{"d_model": 384, "init_std_router": 0.00728, "n_head": 12, "norm": "rmsnorm", "norm_eps": 1e-05, "qk_norm": false, "init_std_o": 0.0093, "init_std_up": 0.0372, "lr_mult_down": 3.0, "warmup_steps": 200, "schedule": "wsd", "decay_fraction": 0.843, "decay_shape": "linear", "batch_tokens": 262144, "seq_len": 512}
Below are experts of layer 5 (counted from 0) of a mixture-of-experts language model. Rows are named router (the router's row for the expert) and show model dimensions 128-255. Each number is 128 + 32 x the weight over its row's rms, rounded and kept within 0 to 255. Numbers have three digits each.
After each expert's rows: a language model's description of what the expert responds to. This comes from a sample of Wikipedia text that the model never trained on.

# expert 6
router:110132106178093128153178116157174107146144145065137107145179128149170112076073077144175087119107157107120136136185116124165166143060106126134176138181097108097081108169137099113127126083142104162130129139126171152066081159164144077094110117149130188177100126080143133141173132153182120105160115073095087136043129173198161117162141107103156147045087085165120149110155164090171149183114
Word pieces inside transliterated South Asian, Arabic and Thai names, plus Thai script bytes, such as Bh, Kh, abh, Al-.

# expert 61
router:077146127087102150174149159169125130114141116148067113117109082157157131110082073107102177078148131130180081210121128045121165076165090149112174141110110095167070147197112148080134116132128119107099138174166140111194089093177085123140091152159148108172119164148095119054170098167127127101129113084096086094122137113142158105166196119108088137134129145148162099146143132104137097095126
Word-opening pieces and prefixes like un, inter, counter, disc, hum, plus the hyphen in "well-known".

# expert 23
router:072133157140141120166108144099111124130139132175172141113115097085112160155141091119126136100140084105139127119157142099173131126066129163139079153172120078127174148149121111107152169098151098156069112055147089121158145148143126165109101093109078089117167080121098134154132124139082087097196097117101157198096136187070072152118109090125176126161180149138089082148110130173189123074127
Capital letters and fragments inside abbreviations and brand names, such as TV, RAF, ID‑F, CN‑N, ELLE.

# expert 53
router:168218148061101079107086127156080156099109133159070143111113092173204079140191141120096114102140091129121120131059172129149126152108141061168115086124138132061163104162172128143111139077144140157132104115156125127093126160119194109180201134112141146171094126117166087151099093085112158155148135165105174148164107094097158164094122105164091101079103170117109106193130147159119165135138
Words and table cells in sports results, such as Championships, Olympics, freestyle, doubles, and articles before event names.

# expert 39
router:118104111080153170151172189154161135116194138107140089148107169094044131075082159138109146111084130119068141138105133147101137104155215102132099095154179161075162077108136170173148166171114151155156107095102069159099094139124108168082084105115097115114094160104152082127169073081095127089130139166101186100131169089079151083130123193108135162093120124165140151186139139148160132104157
Digits inside multi-digit numbers, percentages and decimals in census, election and sports tables, such as 84.36% or 706,336.

# expert 57
router:148181138169143130183093151152127156099138115181097087178151156147120190169128113108189184164105104099147060150166128082137106127150153135120096166194168150152160135110155171126078090189108101138100098113088130157145158154127162067107103120140089121158132091100203105079104123068082122104137132149167147124139083132123168143099181103111168157096187193135144103156133122089147099158124
Activity and subject nouns used as modifiers or objects, such as food, art, fire, dance, fashion, and completions like vegetable, woodwork.

# expert 38
router:123091104133155142116046125121165097129167117173116108109169173050169143128113134082115130142129117057149104095120188054083128133144114131120187149098130148152124158112137100118090044131162108167161150103173184141139137134140133151228194151112149128147124123130083138166129106136189141130178100093118099195148067124106114160148166169164090103112178163100112083145126140118073134110112
Field names in infobox lists and table headers, like Genus, Phylum, Born, Spouse, Years active, Edited by, Debut.

# expert 20
router:110124174175176154183162183155058170150103165102153118094102161095116169180144166180166124148085124120160145143123171178128173080158132125129110136144101117156152107120134119183149145165130150156070086172093073157122149177145138151095115107168154165103098169114106128143121084159102162092124097179104118131168155083175128112091144105122115117170101168154069161163150062124120094129161
Digits inside measurements, large numbers and table stats, plus number words such as million, billion, twelve, as in 2,308 or 5,000 kW.

# expert 46
router:151165109184149129140126171075130156185059148152179169179060132126106151119159147187098142140135104133107098186112140181171117149168148153106108149098139092154134129079111164040111131076103181129123158149187119131130172147187084094108085123138113125068109158078165097185140142102176111156097112143157125086067125124174144124076149171138115130159113111108144096155166091144105127170053
Prepositions and participles after "was/is" giving place or time, such as launched at, located along, released on, built near.

# expert 47
router:125129159142096090088184095082123091086062176095084157127103119141190122187104119118105098137154182132088128110133094100164177162079127175088139050097110169107146118109141136091134099171164127148182192108182147111102087159200129140138114109093156102115097105073184133141087162126146172181118103146116156169109141111119141134164085112104100126138091136121129165154132123101192125200102
Byte pieces of Chinese, Japanese, Korean and Thai characters plus initial consonants of romanized names, such as Sh, Z in Zedong.

# expert 11
router:120127135149073145097161145169089153121137128127160136122116123107125115124136166151143160093060096093171158117131097087115105137168135164097158077103084089178119153159087086214114115117118105126094135180215137133149172110143165102101117145153105135086093048128123122065137117110162103154076126115177158127111177089140176128114107200067135133148098183108133165121095109149142134177120
Articles and possessive determiners starting a noun phrase after prepositions in prose, such as the, his, its, their, whose.

# expert 49
router:047146144175147159159074137140108100142150124150155175121171116066107131065152153102084163204111091079152169116105106048106098132147081105154151112101176111115125134137130166129121172050143165084062149121123125185153153088140169086149150157136093115113143078175111188157148088147126098116129152086141099131122114119170069166107159076109121181050102163115117168087117088142078130085137
Line-initial dashes in film and album infoboxes before Production, Written by, Studio, plus first names in credit lists like Michael, Anthony.

# expert 59
router:165154118143160161162148178127143155160090091127180123148094164105090142137121176141100162146067132116136199102146145171101101131148216120171105123180133112140119114089142125069114113130131167175090062080144140114158188171139168146145064155194148151082150090174110105111163098114174094141143144143148154049123137153108105137091133104131101077150129152114151161091135135145199109115108
Past-tense reporting and action verbs after a subject, plus prepositions, such as wrote, issued, announced, served, stating.

# expert 22
router:125158080093130165092128122068107114162085138088094146057148153113151155109145049126129119175077125119101115129110126192118152126121177094146178106195075119105166115160113142159148115185132106151105101148099080091081121111173125176172173067179133141103028171186102177132178090139105140097124062158089170126162132132111142108116133154144142114148112114071165066076100106141112108105194
Final digits of years and date ranges in tables and prose, such as 1976 Montreal, 2005, 1967, plus "present" in spans.

# expert 0
router:105097137175176127085107163114169090187135085158060151145111101116152118146183043114101143149127134104099129120151065149132115136094117124129124129083089185104170164140164143103178165120180086139162157131103137163150165195151133126178178167143080179109165156101156150109117130142147158142132143139093091178050113144156093192184162151166099142116090097096115082127156141146094101095048
Team, make and engine tokens in racing results tables and vehicle lists, such as Racing, Chevrolet, V8, aircraft.

# expert 31
router:136177092130094161105111127185103140119160112135149114189097161117072171109096154200129167136086129128098096121149114161105152130148185112108109149130101165145121081098100165158114073168168136092160152160138127079074178133110102134117115166166112109086173065137135115163154118097137137152158122123128124059163111118089097059114091095157144123145151092102094135134131112111127107114155
Lone space tokens before a number, after a month name or table pipe, as in "November 25", "| 2 |", "a 2004".

# expert 50
router:139140139122127109117128149097130099141166130163124123146123101106117178103126074051141155155114139076182138072135156073153085124064119149134141167130120109059159096113137058113131165083109158098101089114132130127138180110133125131126117105079070200152148092166089177152167075155090125108156125105103096142133044114124094138128132126126131173105173130113072170152124083119133142092115
Words in award categories and institution names, especially after Best, such as Film, Music, Visual Effects, Research, Art, in filmography tables.

# expert 30
router:159164119067139164139078133133114064127172085158159103169145128141075133154099086126090121130140104101157140153133167127133119154142156119182116175173129108095140129120112136113109096095124118129147090077104096137148103203142145128098094069123091116137069142169129108169125077164077120095178150153129131080156145141134088102123097107133168138129125122133166147139141158066170114129152
Final head nouns of organization, government and legal names, such as Council, Committee, Court, Act, University, Administration.

# expert 3
router:172127135124117083094149183094082129095139107133162132150102052192157130089148150080185135164108127148143141141129140139151148198147080110081110096124124093070048137170147092126134108105082137123100066048109175170139159146104130121057165156134172094144153152137159172100125135118051114091125144160186109179065089133119048172115084147170147125107192080064145098105143162147110118146103
Pieces of French, Spanish and other Romance names and words, such as de, du, é, France, Paris, Festival, Prix, Jean.

# expert 14
router:136103166094114116130057150148147162148165129134048165131186155150131129099146099167108141144197166149118138162090171154176106138100186079108156170169147127073183135159188138144105139137115108173144092083107122146159075175105131157162098127138087044102133193149157075160148091117168137130162083114103127068155142087143140115127171151106212079156189060146159139130127184152142152128164
Table pipes, separator rows, percent signs and headings in election results and sports statistics, like election result, Votes, Statistics overview.

# expert 54
router:094118094068148137096135117043150103105104076107115123152094085161106118132099089144135089099121108093107107139120069169163161188135088146151123133100149130098138110125117120121095131171166106105142123094081158136132115086077106158141089102182095107175124118144153145130094148154100161116182077136093043107152109094080087173189175150149132123154117167170166207124105112129142104178139
Lone first letters of capitalized words, acronyms and names, often after parentheses, hyphens or list dashes, such as B, M, F.

# expert 1
router:124139180067135112118117143111135104162131191130130102145138059125144143168109080139116093113108140147126106087169072119141174131154154152181102089090129175116072192069129198153130145065111123126127168104173101138130092081113130141074113145086131071164086104158112162158066167123176128120143112093141078130167190130162099212172163111096155168107070137103103111133159122089154149165145
Word-initial letter pieces W, L, w, l starting names and foreign words, as in Winger, Nordwand, Windward, Whedon.

# expert 36
router:158165131072108154126128075158148148151143105114149139125103157074074153112152120147091139143066129110120113097148112126085157155150118103098102155105078104133154108103102192074155128195103181081179149148145110124137138056133078187111091097184108150111151145106090143122189146063104078148131099149146169078180120044115103096149083110137138095159120163139179126090152110066113118089160
Spaces, opening parentheses and first digits before numbers in sports statistics tables and records, such as (5th season, (28).

# expert 4
router:145101140108106141142155185109132151134072135102109117159172092186174132105145058099133105129114152139162157092181117096080136178078105185164146154125085167160124117107122114098120137106136122139149144167124090114179103105092146096140141116095102146151127157107135146067149176108119103137142164095102139102128100094143147157155141110086140176086083134072161134099156107169089122102137
First word-pieces of personal surnames after a first name, often in sports rosters and cast lists, such as Esp, Nav, McG, Marc.

# expert 25
router:106137178145101195102164107163122157088132102124167123181145149069114121091132157123113180154116125149145175146056150088094107087118119102090110098113096129175086159137107114185112135084127117104127081086129077104114145152170110094075105170188078124074116067157061128091104126105133090042157126142132113139101164126109110091050104133164153171124120168079143147174147027158148166072157
Leading digits of years, track lengths and numbers in citations and track listings, such as 2:09, 2011, 1974.

# expert 7
router:111149179162092120108135144040124089147064158103169152134154070097106091124103104122170109170154098139105105086133102134122116119118093145124111089088082171129123176119202092105142141121114185067140133154073125166116135097092100114070119093095170150103158168071112157120167147097126128144089173097145084149127084091186103160129151070111136120132171130189099144117098112095146187123181
Capitalised US place, university and first-name tokens, often after "at" or "|" in sports schedules, e.g. Philadelphia, William, Carolina.

# expert 24
router:174135106103126122104163105097144161138090137100182107145145105151220068132141108088191119112172149162189092113119144200101166171126119158078126157054119077137129153136088141121122135142149127140140134145090135131175139131108174189098120148136155079131148172084140120138077163141066134121103147085147127113143133153091156167176195138188111124118112093169108071094120071172159157155127
Short syllables and particles opening Spanish, French and Slavic names or words, such as de, La, Le, Pe, Te.

# expert 45
router:104148121181088124120146149166147158139141134129080147122114152111155157141151098090130138131114123129067108143078149118149203101159097192128094113087129141178078127126101148135096120106100099174069140127104155082090134123158122101125131092150131086095135070107129147173073188102145141128061094167176115130067118148112135170131086190151165108132168173137101134110118119120116095157109
Adjectives and modifiers after the or a, mostly direction, position, rank and size words, such as north, central, top, first, small.

# expert 10
router:127165069142091181127157101141087128128114105126117136107160078140126161152097125149163131121122120182134128187126084115078116115118135134158094153110145145143099107130132094082114140142098086103118130071140165075130103100191117129165102171144135148154110106172134170108150215146162145113114077138156168079136156129121160132166163128089060121155103085111151104090190082138164211124190
Verbs and verb-starting pieces after a subject or "to" in plot summaries and prose, such as grabs, complies, stole, respond.

# expert 62
router:174151160126132089147159115140174155100163136150107096099201144147114086114180191109104172139127115143105141139100172091131130132131137095181111109096114160111087125160101139139114095106141117155133087091133107133117176084139097103102157093149190136102097061165168093175068134130091137164087129146127129115122171128126109168122087106097152135157136077074108162104135131073110079152140
Administrative and regional words in place descriptions, like County, municipality, Township, Soviet, -ian adjectives such as Bohemian, and the period in U.S.

# expert 52
router:125122153189091140100122191100111132125132106093126160107116118129137083101131118136159187136095116109095151114111124077115142091147080156143192120109105159170097144094136074176178131130109122126076128117162118071116145102182141128065129107102148069115080057124098174104215115186104147090083086118177112164140105162208103114167095151185132175100132157120091113169139165134094083139082
Word after the or opening title and proper names, such as United States, New York, Great War, Our, Seven.

# expert 32
router:117081126115128126154149152062165135117146117125077125126133093073120175144132142142154125126115153130080080094106068119132173124092072173162107144101114134120107120189150152077102115154151110147078136115103175115148117103139133135103161138155118166201123104161121133165111177060182112074040177135122105146081183173147104191180104172147173126142160099142159149153117098127100134114098
Digits, subscripts and identifiers in technical data like asteroid discovery tables, genes, chemistry keys and coordinates, such as MPC, JPL, Bgee, receptor.

# expert 29
router:111081176176166166192132137112138114135126126182089117095149167092091133180155122157073107152139143119153098147075138101075083200137136105146146124098103168072140169165138109102132099042120123177105145127102145190083147101076095122162201116141159156100133165131120152114098081130159168174085101164145128170119124136148186130151086133115129116160069110118151122100132092142144077199068
Words and punctuation in transport articles on highways and railways, such as Highway, Route, station, plus semicolons in junction tables.

# expert 41
router:110153172156139167135154105149118102091091139165130061167114174104035174172099146146131192194107109126132142176124099150084126058138130128123073139095100089138131141158125173162119107128099077111112101108114136174176106165143092183173093132184090170086142150127115196084195080120149117088127120174092125105156178167140093096111168138156133158136097069139133090087076117133119094061107
Digits, decimal points, spaces and en dashes inside numbers, ranges and percentages in tables, such as 60–70, 45.61, 547-558.

# expert 42
router:142139113172097178116126094189103179147158154174147112087111098157079160114095095145181104122150124180184176169108123204117109113126199070168135100131133118181122137165068079101143110113126101153136082146167102080093142139155146118151186159153147187140170103139092134085163121139154147146121120095145123111097129106105084122080178135132068120152129124135109112091078140167164136186065
Function words that start verb phrases or noun phrases, such as to, a, had, would, could, not.

# expert 43
router:130185113066176097153152079128157123117130093112080108147173131117196115095161185151118056094129117107128122177068165153077140168061104136162109126128194126159084140142145167086142124112118167074097153120070143100166111140139171064108094148134130122132116079143148126176072159142136128149032148158163155088136109142112138157077080151098122123126110090157113079088060115102137119096145
Taxonomy articles: Latin name endings like -idae, -ensis, -atus, plus "is", "was", "found", "described" in species descriptions.

# expert 15
router:122074146094051081179116111076148154178153092111048183091152126122135113150093173109123108095130134046162111128121167135139107131102154103118153116149111123129162136169120131168120129115114085137132174090131181111123081139080108152145149103115137181161111137154119095193187095107124120166142102092097151134143094082132125070091092139156118122180219103108119135149089162132153145100103
Column headers and heading words in sports, election and discography tables and sections, such as Votes, No., Win, Title, Result.

# expert 8
router:141173183113144148183068110097138157090108090100112132134088103157135117151194099148102149093135190179088180169098104168152133103081137078088175116095121135109141168142169169147168161139106160121115103092091102113137100092114100164134184173081110146138130149177166095153118144130140126115096155102155135161056185144121078100113127078118069117126154099098085145138093153152100160150147
Backslashes, braces, operators and variables inside LaTeX math formulas, plus words like variable, value, theory, as in \bigoplus, \geq, =.

# expert 40
router:150062145144140153058062133127183089086146120112151157117209182036087149086134143153134149090158094117082102065163166115092097106176135124113163192126139131098121150153121148086061129143130136167103123143159190151097163077109159134181197116135079086118159074130081117160116116078102111133156161173139119118150154084140153124181151181115120074126195117182105192096126181146131147117076
Line breaks, colons, dashes and field labels in infoboxes and taxoboxes, such as Coordinates, Phylum, Born, Scientific classification.

# expert 17
router:091133147118172092140093116141153143156108160136121160113153142107179114142181133089074177153116128132188173102055167074125055133099140097152113165069211105101165114138150154095153193058121142150143121123132098125120127076123107173160145213150130070065117105153142134092134101131085109165113145093063170109176102111128128112140132132127128138176208118134164147090159084129066104131108
Pipe cells in tables and dashes between a musician's name and role in album personnel lists, such as – vocals, | bass.

# expert 18
router:140154123094182140142115152154059151117145102151038097141107142161102121126121146147131166139082089069108176146134170052110173103147164127084126150132137088162101137129095087153085112140082126161107080120068095169151133137147126130166064073118137107098151075118175108142144110135196129133140117179122143083153122152203158115144151160161188166185138097069167121125115161152172157143085
Clause-linking words and nouns that refer back to earlier text, such as which, that, This, However, hypothesis, account.

# expert 2
router:124176103066167178106137157168168139152165144103171094116104177104086171154101158187104096159064145116083142125123127163099139146137197092109112190141131158189141121146084129178120085192104164128115100141083118110123182157127072185107119054162126083164132138162084122146109095124120110128179132186137143088162156117102128069087151142119155160098191141132099149116087090122177070110186
Digits inside four-digit years and dates, especially the 0 and 9 after 19 or 20, as in 2008, 1960, 2015.

# expert 55
router:117154166135104095190151169162144143142151142184087127075132182110184077102112140173123117087141187140135138157090134183131150091109162078137072134142077085135097127136151121138131102167144137087167102172142143119186110115087154146166155139086158160119144132140119096147113140086125141158032102144117126091114104076091178075073136095136110135153178109130136109126113138156095194077157
Sports career and game prose: won, scored, finishing, first, touchdown, season, as in "score the first touchdown".

# expert 44
router:159147110110167069113133142153095140082113115102128135171097177112136178089154174183122154133161136109094111082071147081134067163141124177134082095160202160083143119131135145165145127151153100112089191092086131148138115150127138144118143089091124138139110150128116094108179162175143111136142139087149105080166143082111103114066082199055076086189123201123190126144165135137079128165070
Conjunctions and clause-joining commas linking words or phrases, mainly and, or, but, &, as in Phineas and Ferb, Brighton & Hove.

# expert 51
router:187093122113131108200087141113131186100125149086095190073127127100180079094159127154150153137116112072125162093158166141181114136173152148127135177102087117114113116078121092145117150162089099087153140090132060102124173109159092185103103115037158152119144208095131142152092094127099091152118177124096142115144158165125126122195153133081141088090079174123137109115122102082143138125176
Apostrophes in possessives and names, opening quotation marks, == heading markers and line breaks, as in master's, D'Etat, "The.

# expert 27
router:180108122120129124140173145148098100051142097104150101132078120199177095111175084093095091141111112100101133198162095058142151155126113169156139099152083185141055178102157127169173138107094136118173145187093168127157151153125143079098150137111180083107118159110120128110125168131161134127127158090180140122078066137155139097142105049126217149116124092079137091163127186145070163155114
Middle consonant pieces of foreign, mostly Romance or Latin, proper names and words, such as ch in Vecchio, c in Vinícius, uch.

# expert 60
router:154107119135103172127169141162096124101124178148151159119162103156103139189130137124144114151192105177162128104115148083097081100094154144069143059167207050149157122138083086145161138147087131115107089066105098102163090116104166134117098122145134092124117134147194128131110100124125135073154087093113189102157085192148095174120149104137165148148120073099146143119156171115164168124180
Subject pronouns and subject nouns starting clauses, often in song or album titles, such as they, You, there, she.

# expert 12
router:158177101132112188156082124106120117163149109108160144159158147161093167155128164169130110163085098160089138120151202111145111180192136084082131145082155157164093092076098153139122097099133110125134053095086122149102140123086100114182140113109122152147124086127158093123106132168125168134079136197101106085113096152184150098161180138124149112169123110161151137157082152066082078101102
Line breaks ending a paragraph before a wiki section heading, and heading words such as History, See also, Career, Reception.

# expert 5
router:185164151117135157175161196117130130114213071182162154142165164098025149105110146131098152141113116130121156140046107151111120157169173116103130076141152114180125087110138116158064114122156106130090131175100063150116136153157108117159141110189089139091093172127160097080147104138094088182117153200179148167109155105093172119143171131115191143076192135089132107152165119119108177102142
Periods closing sentences before He or The, plus first names and titles in lists and succession boxes, such as Baron, James, Alice.

# expert 16
router:115092112087132145168152082070154136128083124126126142139153138136195068219095077148163109108142144189153095146125118132146109098095045153098119146131119148167106185070150091172119191072114127099153110154106170122139081141178151123159111130131130076169157173142118112106156173130130128117190117092118148102144146147143078091105079116180127116098151148161117085222132169114150103155113
Inner consonant-heavy pieces of Central/Eastern European and Dutch names and places, such as Trnava, Rijksmuseum, Wozniacki, Drobný.

# expert 63
router:134141102104179112112120136178064113097130113152117082171096199163092170116114124117147179146144130172110176156170152096122139093162128117053084120170175115196104099135111105107108104174084109091099141191097093101124144161136122166100139167118138143165134107144148145090148101147163110135125134164099142134153149156098181106099117126129129147142089177131112080138178118149179087101134
Abstract and kinship nouns after a, the or his in narrative prose, such as father, daughter, role, life, years, sense, opportunity.

# expert 19
router:170194126098159145192118189139143122137137110137166102156170123117085163085167133088141178073143114080096102139164081082169101143133104168168168127140165126133115173120087176110120124108148067134110157142104100112136138054127185077167169133184129107173104064161125104120150077150149100160116151071142110131114173179157041124121139085064150088102160205131128178085158162080095091165146
Line-initial dash or pipe that starts a new row in infobox lists and tables, before fields like "Edited by:", "Label:", "Tribe:".

# expert 28
router:087128165103072093124124142077107110179122140097096152135143067152149121179132088067101171127164189083111120178153086107093114122136092194148166141100114115097091084111123083085105066127144146177169194158167090075120164099100140116142069138141091103115153158085135168119098145192094209112100120154077120149090163114076090099150144100122106120129133126144182182098096109104120147180171
"St" pieces, mainly the Saint abbreviation in place names, plus "st" inside words, such as St. Moritz, Bedford-Stuyvesant, stanza.

# expert 33
router:113107108085114128094149099129160159165087138165092142092128107100119159156101158128071113096075146154176134137126180127164191088184198142103116139164166164132141114148072181146065137141111157135097095170164149157105147125128116147096099117178094116139163132099209079155146106092100085121088134108165083138127102050096141089052079185086144135137184100175165149166135104164120088125143
Digits and short words inside parentheses or infobox fields, such as records, units and areas, e.g. (2 KOs), km^{2}, born, died.

# expert 56
router:111122063071176110164109095141072099083112168176136151177111093161099127136123098107085092165121127128157198162150146157142201114163123144122168091177086103173153175058099136130134142162117129139181155148162166077104128142133130105098102179077135127177084130160143141117164191113108142125154141115137119091104069111121106149106112213172088125118146144137150160206151148190111121164124
The preposition in and related ones like during, throughout, from, on, often sentence-initial, as In 2012, plus the in of disintegrated.

# expert 9
router:108135079072149194132080157163139143130143133124113194094180091160043114088129118125122159175150100140115159118073105124129130140125143111128131116130122131113180093185131169146131113063101133118110117087118103126102125063076117125132119165124101080124111065139110097077082092142162080091118158108138101104128192191178095180187147085182160098152147109144152180073133139135070105147105
Table cell separators and divider rows, plus sentence-final periods, closing quotes and line breaks, as in |, ". and ).

# expert 13
router:126147112105136182142130095167091149180138150116070177133126120144110074170167135152059136132105150135079146128102114091099125142174116147048076113140070097096142099131086158045103155144136133118133191098163127137120156110118108136135102168162137088166078118133102128178130151071118084102175150138211137146174106118165109111148046126106168117123107167136162149098185089084087077095136
Opening parentheses, mostly after a name and before an abbreviation, language or date, e.g. "(ERT)", "(Minangkabau", "(2003)".

# expert 58
router:110150143160143085195144127138110168103101155191086124078140146141122178187115121175126110153151140189092068194166113164152104123146179103146067121105147083146139134136137125129144139073135098124066170111143122199148110135132198184101105149131127141066182169122168171145111112066140177096109116134121090146136130123115098139094147160145146126162096159140134175151112130078058066077118
Unit words and symbols after numbers, plus table pipes between figures, such as km, mm, minutes, percent signs.

# expert 37
router:133206085064181110165114150158122098113130179121170085144143159149079155130119140181138154189065120111174157131072121063097101097199150118087112103118187133132133124140122186143159129134151142128159087139136160171099160170192153155181118137186150082056116100134162127101126127187167160199092141154158156088131125142124135088174092144117133105146109144110162110127147139125132069129146
Commas, often after a closing quote or parenthesis, ending a clause in biographical prose before "and", "where", "which", "but".

# expert 34
router:124113146204088113082158101145141097144089150113121106131134160107189111157100137131111095135161163137195145091132165148121155153101085097101145060186147094159105124122117106137141165100134113150146100119128120114087122174167166074159144166069092168127143131082172157068170133112123132117153122104158156195090133184153187093094134057169147146060085111093069066123141144153153138124115
Vowel-ending syllable pieces inside Japanese and other Asian personal names, such as Fumio, Katsuomi, Wakana, Tetsuro.

# expert 48
router:112112107183129166120190164128146157122092126165096091155092168167088116109135180164148146112079140109113148146091119123099119120112102126164129134159147129137086140146142124173120067157104163068098125121118143148094150076182141040111161184085153137143108090173094162028149081150157159139139148123160077116101095107085150139120148134129115122135096182111107109128087161147167147106124
Prepositions after nouns and verbs, especially of in sense of, and comparative or improvement words such as more, improve, reduce.

# expert 35
router:103142088133129115118102104133158169122109173126113121117140155138160111148114162114138135134152107180189142119112161147140095153144185144095084101164108096170195110077135178099132134121110167081200141165126120171109105119108097166149087108168147143061093107121135088183109144157146088184090150159187155075161069131138091104147112155116121097157114164129049113151153127149088203135113
Forms of be and the word as after a subject, such as was, is, became, been, are as follows.

# expert 26
router:154149159118099079102076125105125074074137137138178119087170077180191075163093169133179139147130149131109099118158095213189142161055116090092132131147115134120144087176156152065072124154162151073154127141148138164162153119108112136102192136137172170128150157116129153160102138162087138129125180114103169174129172152125187128081099090145091122149114117083074099120140092071117179153120
Given names and name pieces following country codes in sports tables, tennis draws especially, plus von and de, as in SLO Tina, AUT Alexander.

# expert 21
router:142126133123114132100089141170117142152164102095182169130123137132097157076158091102151116080128096082149114102097097054109116146108136160121204062195128078098152154111150098127145131071136153117130078114185120138177149135124122131131154114163151153114093067148077102077163092103078122157085125103152110129145207058166087198153073161130101165144131171123131171154063144125128141153119
The, of and proper-name words in honours, offices and institutions in politician biographies, e.g. Officer of the Order, Royal, Supreme, Member.